python train.py --num_hidden_layers=10 --hidden_size=192 --n_experts=128 --experts_per_token=4 --d_expert=32 --d_shared_expert=0 --hidden_act="swiglu" --moe_layers=[1, 2, 3, 4, 5, 6, 7, 8, 9] --n_empty_slots=16 --router_score="softmax" --normalize_top_k=true --routed_scale=2.5 --balance_loss=0.00113 --balance_bias=true --router_z_loss=0.001 --init_std_router=0.00894 --lr_router=0.000894 --vocab_size=16767 --norm="rmsnorm" --norm_eps=1e-05 --tie_word_embeddings=false --optimizer="soap_variant" --learning_rate=0.0111 --batch_tokens=65536 --max_seq_len=384 --train_tokens=276200000 --max_steps=4215 --dataset="wikipedia_en"
Below are experts of layer 4 (counted from 0) of a mixture-of-experts language model. Rows are named gate (a neuron's input weights, with its number), up (a neuron's input weights, with its number) and show model dimensions 0-191. Each number is 128 + 24 x the weight over its row's rms, rounded and kept within 0 to 255.
Before each expert's rows: a language model's description of what the expert responds to. This comes from a sample of Wikipedia text that the model never trained on.

# expert 28
What it handles: First digits of numbers, mostly 1 and 2, starting years, rankings, vote counts and stats in table cells, like 1959, 2003, 1,981.
gate0 [146 126  99 121 122 145 127 166 210 114  96 115 106 134 119 126 142 127 148 118 126 134  89 112  96 128  97  85 113  97 124 178 129 140 116 103 118 133 106 115 158 118 101 128  88 116  93 119 144 136 137 121 112 134 143 137  72 144 116 137 139  95 147 140 147 141 125 112  93 133 131 178 143 128 129 136 168 155 108 153 119 113 144 113  88  92 102  78 162 126  78  74 167 136 117  94 124 105 127 141  54 144  80 105 149 140 129 152 134 133 118 107 133  85 111 130 121 129 102 109 135 101 127 110 131 154 131 112 114 108 129 153 120 114 135 139 136 172 115 101 164 149 131 151 140 110 129 130 137 150 122  94 107 104 147 106 160 147 184  83 156 105 134 146 164 139 141 159 141 167 110 143 109 125 117 148 145  82 152 142 146 175 167 110 139 135 169 126 152 118 130 144]
up0 [124 121 153 134 104  51 125 151 177 127 151 115 129 137 139 190 148  86 126 134 108 140 155 123 150 170 137 153 151 140  78 134 135  81 125 138 137 128 104 137 127 166 136 137 138 127 146 111 143 100 131 184 156 120 143 112  84 132 119  80 143 145 133 119 150 101 127 128 138 133 119 110 114 128 107 180 141 154 129 116 120 138 116 140  87 131 146 146 119 111 115 123 129 153 143 122 135 133 157 123 138 110 130 140 139 136 178  99  65 111 131 150 110 146 148 108 165 130 149 101 120 124 132  96 138 137 173 110 117 118 165 167  98  89 118 136 143 122 176 122 194 127 129 138 152 160 134 116 101 139  82 167 143 142 134 139 130 180 126 195 138 139 116 139  99 131 118 144 132 121 145 114  98  90 139 165 127 125  98 128 147 113  72 119 104 107 116 168 132 104  92 123]
gate1 [140 114 131 120 109  94 140  91 107 100 135  93  96 159  95 142  96 133 108 106  62 106  82 149  93 133 142 123  94 154 122 135 112 126 151 128  84 122 120 136 127 178 117 120 153 136  94 117 145 129 107 122  89  90 105 117 126 122 145 111 116  96 138 114 109  99 173 108 152  93  99  94 167 157 115 156 136 143 138 134 143 132  80 108 124 141 131  80 103 125 143 132  95 117 120 167  91 105 145  94 136  95 149 111 109 138 137 146 123  83 146 156  99  83 114  92 118 113 143 158 111 145  90 118 124 136 141 120 149 148 117 145 152  97 175 132 146 123 109  90 100 128 128 128  87 132 145 168 133 107 106 134 142 139 118 134 141 195  98 100 131  94 131 140 106 123  87 136 161 104 195 107 121 158 148 122 137 132 140 110 129 116 124  81 118 142 141  85 124 100 121 140]
up1 [174 160 109 145 178 104 110 130 148 115 112 103 121 151 118 139 129 157  84 166 139 149  85 118 117 138 112 159 105 105 151 153 123 115 159 159 118 140 123 154 136 114 112  74 124 114 162 165 118 155 158 151  94  71  92 114 117 151 118 148  87 142 169 100 122 131 110 114 137 168 166 113 125 104 134 136  90 115 118 122 110 137 151  87 109 117 113 123 103 128 131 132 188 138 131 129 134 139 172 109 115 168 130 160 127 110 137 130 119 119 173 115 115 138 136 115 107 168 150 149 135 158 163 124 130 176 119  94 151 140 126 171 144 162 130 125 157 117 137 117 103  93 117 124 171 123 126 116 153 147 124 106 136 127 122  87 158 199 138 108 168 120  91 116 130 144 142 144 137 148 143 162 113 139 129 144 118 152 106 126 122  85  88  72 148 138  85 139 132 139 163 115]

# expert 61
What it handles: Time nouns after one, next, following (year, season, months, days) and numbers in sports or legal tables, like 360, +1:02.
gate0 [100 146 153 141 153  94 108 131 136 128 106 127 106  98 109 111 180 166 123 144 139 139 126 159 143 141 139 127 158 115 123 147  95 101 123 104 112 119 145 144 139 119 127 147 144 133 119 115 131 128 124 142 109 170  89  85 125 104 116 103  94  90 112 172 173 136 117 111 126 145 115  63 175  93 146 158 115 126 166 114  83 152 122 144 112 147 141 106 106 139 154 128 130 182 146 141 121 138 119 120  97 154  88 102  99 129 129 120 122 125 164  92 157 143 101 134 103 119  85 134  99 114 170 118 144 129 151  70 124  89 130 113 128 143 116  89 158 137 126 140 149 127 105 138 106 143 128 103 112 108 123 113  88 109 163 116 133 108 147 126 162 123 121 122 159  88  81 171  99 108 100  95 161 144 107 138 138 157 147 144 170 179 116 123 109 155 138 166 127 107 187 154]
up0 [ 92 139 124 153 124 146 123 165 129  95 124 109 108 112  92 119  96 152 170  92 144 168 146 105 114  70  84 117 117 127 157 142  88 154 125  67 102 111 127 136 144 126 118 155 119 149 137 122 121 165 129 114 135 105  90  80 138 164 144 116 123 113 180 154 145  59 124 173 150 112 122 141  92 166  99  94 159 130 127  72 112 150 118 106 164 108 117 119 121 127 118 156 169 146 106 129 137 113 143 125 157 119 139 128 115 148 131 144 141 152 112 159 126 118 112 100 106 106 103 103 151 194  85 151 121 107 111 140 133 153 145 153 124 135 109 161 120 112 131  97 150 147 173 121  91 122 140 146  98 101 117 132 147 149 149 148 132 110 171 113 126 124 110 130  98 122 146 155  80 172 133 139 159  98 113 115 114 142 103 115 138 104 113 130 116 104 102 102 137 120 117  92]
gate1 [140 125 135 106 156 111  81 142 107 113 122 158 117 132 144 140 117 116 117 101 149 110 102 132  89 172 107 108  88 141 102 112 117  89 138 153 137 118 134 143 144 119  97 159  90 120 130 150 114  88 126 113 165 118 109 122 114 120 133  78 120 152 103 132 108  88 119 150 100 140 117 147 136 143 124 102 130 103 104 155 149 154 147 166  80 145 109 115  94 109 130 143 121 153  82 121 114 130 142 118 144 119 151 194 195 143 122 113 148 116 121 138  73 155 126 101 155 119 102 129 101 166 148  56 143 142 111 102 140 165 119  93 125 151 112 119 131  83 160  90 160 127  97 127 135 111 171 129 138 104 115 119 109  99  94 145 159 101 126  91 120 135 104 128 139 156  97 149 119 105 143 172 143 113 134 133 143 109 161 110 102 120  98 162 128  93  75 167 132 144 120 137]
up1 [122 165 128 114 113  79 130 105 106 131 125 128 159 107  79 118 114 112 159 114 188 124 128 124 115 131 123 148 124 148 112 100 129 110 120 144 136 133  83 157 123 186 115 121 147 155 118 126 152  94 115 129 116 137 130 145 106  93 108 125 124 145 109 138 111 122 169  70 129 122 142 116 105  80 117 106 109 190 130 117 163 114 117 162 100 167 111 128  80 148 118 159  81 113 122 130  83 143 125 172 132 140 106 105 132 103 112 118  80  90 127 141 123 121 128 132  77 114 149 145 147 106 123 140 113  95  96 129  70 141 175  77 123 123 123 132 121 110 131 100 104 142 164 142 159 123 180  98 131 141  93 137 144 142 145 118 118 124 117 170  80 106 172 115  94 108 131 123 140 142 117 181  95 147 125 156 129 168 101 149 131 116 131 136 132 124 112 135 165 101 134 116]

# expert 7
What it handles: Determiners and pronouns opening a sentence or noun phrase, mostly the/The, also This, These, his, It, as in "The team compiled".
gate0 [139 141 142 137  84 133 178 143 165 141 176 119 146 145  98 136  95  96 142 138 156 100 138 115 126 109  88 146 152 105 103  92 150 134  90  91 140 142 119 125 137 105 165 145 123 134 123 104 117 140 128 131 155 145 128 154 117 116 133 106 136 132 147 128 135 120  98 146 131 149 149 146 156  89 134 164 109 178 147 155 139 146  88 177 115 127 138  89 110 123  92 116  75 152 157 122 135 165 148 137  84 107 134 119 141 156 128 113 120 120 156 140 149 112 125 134 140 117  84 131 122  70 142 108 116 153 174 135 160  91 116 114  77 144 141  84 143 142 126 147 120 137 131 140 135 137 128  96 136 174 144  95 149 115 128  94 140 122 129 122 131 105 167 125 140 167 165  63 163 137 159 140 156 150 136 123 166 140 101 131 123 138  85 167  98 102 143 119 158 111  66 147]
up0 [126 149 148 131 105 136 158 134 131 129 161 116 159 130 179 167 129  76 134 145 152 128 134 125 119 118 147  90 134 124 130  83 118  99 167 124 142 130 121 158 119 134 117 113 101 155 119 113 117 139 121  73 149  90 138 118 158 173 110 145 142 117 115 152 150 139 150 119 108 156 128 110  85 169 109 105 127 126 138 111 145 135 161 130 114 158 100 139 158 110 112 138 157 134 115 174 153 135 136 150 126 121 136 123 160 118 162 169 131  92 127 106 138 104 145 136 124 145 121 132 124 217 180 134  95 122 154 132  84  74 114 101 162 148 171 122 111 117 119 111 121 117 125 142 148 131 148 143 119 100 120 119 131 111 144 127 106  70  84 135 106 112 135  57 119 142 124 132 116 121 151 146 157 125 121 126 116 120  98  82 124 173 167 176 152 131 153  81 163 103 118 130]
gate1 [141 121 131 129 113 135 117 121 127  95  99 145 156 145 112 130 157 156 130  98  96 142 133 118 151 132 167 127 150 117 120 149 156 118  93  77 163  90 120 130  84  93 118 127 133 134 134 138 142 112  89 108 153 102 137 189 161 114 137 162 122 127 111 132 134 159 130 120 144 126  86 130 144 119 122 105 135  92 147 123 108 107 107 109 154 131 177 146 109 128 141 130 148 119 159 113 112 137 150  77 112  97  69 110  96 127 110 132 113 115 127 139  88 121 141 116 134  88 122 161 129 119 144 125  99  81 134 124  85 114 153 139 111 155  72 162 131 136 175 173 152 134  97 126 111 128 114 151 135 112 183 166 112 122 164 111 123 160 100  99 131  98 180 130 154 132 110 163 118 144 120 144  69 137 124  96 119 121 142 152  94 121 109 122  85 140 100 147 135 118 138  55]
up1 [118 145 142 176 151 136  86 132 127 135 137 136 134 158 119 163 116 142 122 135 115 120 138 143 141 153 123 126  76 153 126 123 144 143 118 102 112 108 135 149 117 154 183 181 134 154 135 112 173 108 109 131 104 187 119 100 162 118 152 123 148 132 131 121 134 106 105  93 100  98 185 106 150 138 161 133 102 104 141 189 117 138 114 142 190 119  86 128 123 137 157 105 154 117 108 155 137  97  98 129 107 103 121  94 109 152 145 147 115 139 166 123  81 121 127 114 121 146 147 133 110 117 109 107 125 109 116 100 134  71 114 143 110 127 126 108 121  88  95 112 168 120  81 131 143 145  95 152  95 125 107 117  89 177 156 125 130  89 119 159 103 136 137 136 119 142  97 134 146 134 108 106 106 123 146 136 169  76 164 128  75 113 152  96 118 160 110 110 108 133  95 124]

# expert 30
What it handles: The, his, their, its or this as the object of a verb or preposition in running prose, such as missed the playoffs.
gate0 [114 113 131 121 175 177 146 138 100 135 142 115  92 128 141 160 125 141 146 118  80 131 131 120 121 131  78 188 125 136 161 129 131 145  94 126 115 130 109 100 109 118  94 106 129 137 140 118 131 135  87 126 163 175  89  91 181 125 155 116 151  92 135  87 156 108 130 108 109 135 114  87 103 107 125 126 102 110 141  99 112 115 111 119 132 163 131 149  97 152 138 112 131 134 172 163 153  98 116 131 165 157  96  95 149 144 138 121 127 118 150  82 100 116 158 119  79 142 149 157 140 146 130 109 169 131 139 133 166 113 136 155 108 123 183 152 128 131 102 107 124 115  83 126  86 136 124 123 106  98 117 106 141 112 164 158 130  76 132 114 137 132 153 165  83 110 100 170 111 100 174 127 131  95 104 114 139 129 103  85 114 119 124 137 111 120 121 106 169  98 132 106]
up0 [ 94  96 140 112 118  83 105 166 141 127 117 140  96 104  91 123 105 178 132 112 107 150 111 140  81 137 112 103 137 140 135 104 149 106 177 152 180 105  80 129 128 128 156 123 118 134 108 153  75 128 142 113 120 143 115  76 152 110  99 121 107 148 140 136  97 135 110 147 154 135 139 120  99 155 124 122 154 101 134 153 109 122 165 130 132 132  70 137 157 169 134 145 112 157 113 121 111 149 187 124 119 139 152 124 157 171 107 143 152 128 120 115 168 138 112 131 140 158  98  79 128 143 141 135 137 117 139 102 163 141  95 134  72 149 154 120 133 117  86 149 146 121 129 154 153 137 167 128 102  85 138 173 113 127 102 148 130 123 116 156 148 123 115 157 106 167 124 102 108 106 118 133 144 118 141  99 122 143 161  93 203 136 100 130 136 166 140 140 108 114 128 161]
gate1 [142  69 157 103 141 115 161 103 149 163 136 130 109 182 125 107 129 110 104 144 117 149  90  99 132 152 135 141 122 127 112  84  96  90 124 142 125 146 107 144 101 130 138 171 113 152 112 115 123 113 132 103 170 160 107  94 106  69 149 147 118 124 100 103  93 146 111 137 157 143 135 149 138 119 142  97 196 107 108 137 153 103 130 166 148 126 143 117 137 142  90 130 107 150 114 104 118 139 138 119 118 136  97 105 166 123 142  85 143 199 129 149 139  77 107 125 136 124 109 116 146 111 117 101 143 125 112 141 155 139 139 142 136 116 121 129 100 198 102 156 132 157 154 156 163 160 138 155 165 119 112 139 143 141  63 131 169 166  89 128 165 127 118 115 154 149  90 131 131 124 138 106 103 125 148 120 136 163 122 124 152 123 166 106 112 109 112 132 125 102 141 103]
up1 [145 134 101 123 143 161 121 111 164 125 116 114 119 125 165  93 121 121 124 131 146 156 133 119  93 156 136 122 125 145 162 137 122 141  92 181  68  99 180 106  86 154 121 137 102 147 130 154 140 155 136  97 111 127 155 113 136 146 119 148 141 121 117 122 141 122 110 137 121 142 158  45 142 107 107  79 136 136  72 158 114 117 124 120 107 106 104 117 144 127 111 129 132 136 168 149 114 113 119 116  52 149 118 156 138 117 130 145 102 182  90  76 107 122 134 167 117 159 115 130 125 128  98 101 156 154  91 143 121 115 111 136 195 113 149 111 113 144 129 120 136 109 175 126 140 177 143 149 132 131 133  93 133 125 142 100 119 109 151 110  84 111 166 118 105 113 169 134 131 129 118 144 152 115 175 106 121 107  94  86 106 118 140 126 112 149 134 125  98 154 123 138]

# expert 60
What it handles: Indefinite or definite article starting a noun phrase after a verb, comma or sentence start, such as wrote a dissent, possessed an.
gate0 [139 109 109 150 106 136 166 129 125 148 197 131  92 153 135 113 160 115 122 156 100 190 144 118 132 159 140 126  90 106 156 135 149 138 144 123 126 119 134 116 141 134 119 119 131 140  93 141 104 130 101 121 194 140 149 115 128 103 175  81 150 106 165 151 135 132 134 135 108 111 118 145 146 140 140  59 104 130 138 147 151 104 156 133 119 112 137 109 109 111 126 156 141 146 100 124 144  92 155 144 125 104 154 146 143 119 137 148 138 117 182 106 127  98 142 161 114 156 112 127 132 146 102 114 159 165 130 171 153 100 130 107 106 145 109  81 153 134 139 159 166 190 198 148 170 134 134 137 103 116 170 112 145 101 134 139 141 143 159 119 146 109 148 164 129 130 127 117 152 120 134 144 122 114 156 125  65 114 158 175 120 146 108 123 155  80 138 132 130 132 101 129]
up0 [170 165 148 102 136 125 180  93 167 150 110 140 135  85 152 163 143 162 147  88 160 115 176 101 142 129 126 147 134 156  95 167 130 116 118  82 156 155 114 115 147 132  88 128 117 147 148 138 100 112 135 130 140 155 130 125 139 120 134 129 118 105 140 134 113 162 117 132 144 145 186 126 151 138 159 122 127 152 117  99 134 140 171 157 139 130 141 105  96 140 150 146 124  91 129  77 169 126 135 139 173 130 124  98 164 116 136  99 118 140 120  90 162 113 157 113 128 179 158 122  87  78 160 145  97 147 145  93 133 111 146 137 150 109 118 130  83 135 132 160 136 135 126 136 151 101 120  81 111 107 102  90 121 162 164 149 190 155 108 133 141 153 137 124 159 100 126 131 138 161 141 132 130 123 117 151 150 138 131 140 151  91  87 124 144  98 135 174 139 146 124  97]
gate1 [108  94  82 112 103  99 140 154 149 164 151 129 147 105 118 135 161 131 145 109 144 115 127 100  89 114 160  96 101 152  84 138 158 126 127 134 128 116 164 116 108 131 107 111 132 154 126 126  72 166 108 106  89 144 134 118 114 128 119 118 116 162 125 127 161 147 107 123 138 151 103  91 117 108 206 114 134 158 145 138  78  99 158 134  92 150 118 126 102 105 119  97 173 134 128 121 136 189 117  75 120 146 144 131 165 137  96 111 133 130 160 128 125 116  97 152 167 123 113 105  82 113 105 135 118 136 141 138 111 161  61 142 108 109 145 134 118 138 101  67 142 151 146 129 155 117 131 112 142  88 100 134 125 140 119 120 164  82  89 161 132 150 138 105 113 125 148  92 135 111 114 140 137 138 140 129  84 110 156 156 148 133  96 100 116 137 143 118 175 123 119 126]
up1 [117 114 128 156 134 132 138 142 119 148 120 125 144 129 127 121  98 163 122 112 127 126 109  96 132 102 145 113 119 129  91 134 108 144 128 126 125 152 126 102 158  98 104 162  87 155 121 118 119  92 168 175 128 108 147  98 162  78 111 129 113 145 103 192 153 115 130 122 144 122 109 164 106 103 144 165 112  84 141 129 153 127 140 102 115  78 151 136 162 154 197 159 111 124 135  99 118 102 129 153 156 149 134 112 135 164 133 140 152  69 121 142 134 143 121 119 113 138 136 141 165 135 161 149 139  92  93 124  98 136 170 146  91 138  97 156 127 103  98 115 146 165 130 103 139 132  93  82 145 155 124 140 133 110 161 123 127 135 163 102 154 136 158 132  95  96 122  99 139 148 122  84 117 106 147 113 150 126 100  41 138 139 118 139 129  81 132 153  94 139 160 145]

# expert 5
What it handles: Capitalized words and word starts inside quoted song, album or show titles in track listings, such as Love, Night, Me.
gate0 [117 135 145  39 145  88 137 123 115 112 139 147 125 129 130 122 172 143 123 143 109 149 151 168 113 155 139 102 138 135  71 166  95 172  89 141 143 121 152 151 139  91 141 196 153 140 118 124 123 104 139 148 122 145 157 140 173 137 105 143 133 128  98 138 115 121 104 120 138 111 103 123 129 165 131 105 129 129  96 159 169 134 100 130 142 137 121 139 147 106 114 166 162 147 128 100 124 100 129 128 167 170 175 126 142 133 161 131  99  96 120  73 145 158 112 123 116 158 177 117 132 118 118 149 120  89 163 119 175 136 124  90 126 141 159 112 112 135 137 151 108  97 117 137 153  79 116 143 129 171 122 104 135 128 129 146 114 153  98 165  96 120 145 154 172 141 121  85 164 133 132 139 140 130 133 152 147 161 152 148 140 100 115 116 116 115 101 139  81 139 101 123]
up0 [ 65  80 107 137 120 177 128 187 105 152  93 148 136 138 129 169 129 145 118 138 163 133 126 115  99  93 133 101 113 130 136 108 109 124 120 116  88 120 123 126 150 168  72 131 134  86 130 128 149 113 123 115 124 168 135 153 148 134 116 100 121 122 113 126 130 118 123 155 136 126 134 108 172 156 135 112 154  86 131 154 119 167 145 105 134 143 120 134 129 131 131 111 118 128 172  79  64 130 117 149 103 110 136 163  83 125  94 139 151 154 111 133 154 106 129 147  92 173 115 128 123 141  85  89 130 112 175 137 110 128 126 140 108 137 132 134 134 125 168  72 114 135 160 138 128 127 147 115 123  93  80 150 118  79 121 128 130 125 123 156 108 127  70 136 133 130 107 142 156 124 135 116 147  91 113 127 173 137 163 134 163 148 105 131 182 153 142 154 116 142 110 177]
gate1 [157 131 166 109 125 108 153 182 156 169 123 119 153 131  76 113 113 138  86 118 147 154 137 111 110 121 143 158 168 112 101 126 161 133 129 103 125 110  89 122 163 160 119 110  82 114 129 134 125 145 146 129  92 155 151 106 135 148 119 164 118 140 115 166 100 133 162 141  83 160 151 105 136 124 111 162 139 125  98 143 130  95 137 107 132 132 157 128 119 129 118 129 114 123  97 165  68  79 169 110 118 172 103  87 135 134 119 162 128 137  99 147 107 125 117 120 128 122 120 125 143 184 137  97 119 107 114 145 129  96 121 130 120 143 103 130 124 150 132 137 149 146 143 129 136 102 126 120 154 138 117 155  76  89 116 105 118 130 133 128 138  46 138 145 169 163 117 153 119 114 119 110 118 126 132 103 105 142 124  93 100 164 118  89 156  59 171 161 146  93 121 116]
up1 [128 141 155  99 143 131 125 130 122 135  98 156 112 120 105  99 149 111  57 148 129 114 159 154 117 115 137 106 201 122 168 144  95 138 133 119 168 160 140 122 150 163 146 131 166 110 134  73 112 151 111 108 104 150 140 154 186 147 138 116 112 116  97 146  95 101 140 122 170 124 129  94 116 112 112 121 124 156  85 146 158 131 147 112 110 153 129 127 116  98 156 115 123 108  84 127 123 116  94  97 130 127  95 142 144 112 108 130 157  96 115 133 123 130  88 141 103 105 131 116 142 132 121 122 123 139 163 107 126 143 149 127  91 129 174 122 184 150 153 151 127 101 118 134 157  98 161 134 147 163  86 158 113 109 112 104 131 126 115 108  83 121 123 144 149 163 158 160  84 126 125 140 171  98 126 149  81 135  93 161 105 132 114 136 119 124 145 164 118  87  80 149]

# expert 56
What it handles: Final digits of years and numbers in lists and tables, such as 2017, 18, 3rd; also section or field words like History, Species, birth.
gate0 [138 121 136 147 126 155 116 149 143 103 144 189 156 135 168 140 101 128 150  91 131 122  59 136 176 120 183  97 133 139 147 153 127 111 131 120 154 141 153 131 130  83 114 147 123 121 109 109  96  97 147 129 138 150 127 155 125 141 103 112 167 103 142 134 149 132 126  92 140 135 112 162 134 122 150 121 110 128 134 161 177 104  99 115  95  98 125  96 122 103 109 123 129 123 152 117 166  88 132  86 153 147 142 135 121 163 116 116 121 140 106 109  84 139 128 141 146 139 106 125 163  96 144 126 170 155 111 149 141 160 179 157 119 150 116 107 138  87 163 109 142 162 155 130  89 113 124 160 162 163 127 109 136 162 168 190 126 165 114 111  89 119 115  97 106 129 163 101 156 112  85 129 103 120 101 122  81 137 130 145 110 166 103 140 135 122 164 131 129 120 129  92]
up0 [132 131 104 142 152 157 104 113 122 109 141 108 131 110 117 113 120  84 145 108 105 140 109 140 118 132 165 149 129 176 147 133 149 135 172 135 182 104 131 157 151 139 166 107 135 138 120 157 111  91  84 164 102 160 147  89 151 117  93 145 124 123 120 136 112 126 146 106 145 141 180 166 137  94  92 131 159 170 149 123  91 112 118 120 143 116 130 130 107 160  90 145 105 151 163 133 108 118  89 145 105 119 105 109 108 140  91 162 144 140 100 103 126 159 138 130 140 158 165 127 155  88 100 131 167 114 109  80 103 137 116 170 132 134 116 124  96 114 134 107 133  84  90 156 104  99 146 135 112 135 145 101 117 125  86 193  59 157 103 159  95 131 132 146 155 118 144 104 102 113 134 129 128 143 149 108 119 160 121 103  98 156 103 135 132 160 130 116 168 139 133 146]
gate1 [140 164 114 141 123 116 112 159 162 150 128 138 127 122 100 132 133 178 146 109 134 156 151 137 138 140 135 119 155 132 138 135  98 134 103 116 102 168 122 115 158 161 101 124 165 104  99  93  92 132 111 152 157  90 153 146 162 184 125 134 141 100 134 116 169 101 150 119 131 122 135 171 123 101 140 153 158 132 113 101 148 177 102 132 118 101  76 104 160 139  89 121 125 112 118 130 168 132 161 105 150 108 131 108 135 144 115 114 129 126 124 122 101 143  81 113 129 110 115 112 152  91 108 131 106 126  86 153 128 137 145 133 145 146 116 155 113 172 148  70  93 126 114 142 153 188 143  88  70  85 129 149 155 134 107 161 153 140 142 138 122 132 138 124 140 137 109 118 120  88 122 145  84 148 112 149  93 123 124 118 138 120 129 140 120 222 104 117 135 121  99  98]
up1 [124 122 110 112  96 145 152 103 144 122  59 134 127 139  47 116 122 103 169 118 137 147 141 114 134 129 109 130 151  93 125  96 106 115 134 114 130 170 138 141 160 156 112 126 149 131 169 175 186 131 142 135 119 129 130  95 142 131 149 186 113 146 132 123 113 159 134 123 165 130 157 143 106 144 103 131 153 146 120  98 117 144 143 107 151 141 122 142 116 115 111  97 122 150  87 144 135 136 129 158 137 146  77 145 126 126  82 162 116 180 156 125 125 121 114 179 121 122 166 131 163 112 108 144 117 122 155 113 131 119 110 164 167 125 124 141  99 115 117 114 122 133 121 154 146 163 156 153  68  94 115 166 158 108  97 100 108 120 135 159 175 122 128  95  94 102 112 110 132 148 165 103 120 143 172 131 149 169 128 136 116 129 139 104 133 150 132 149  86 105 177 126]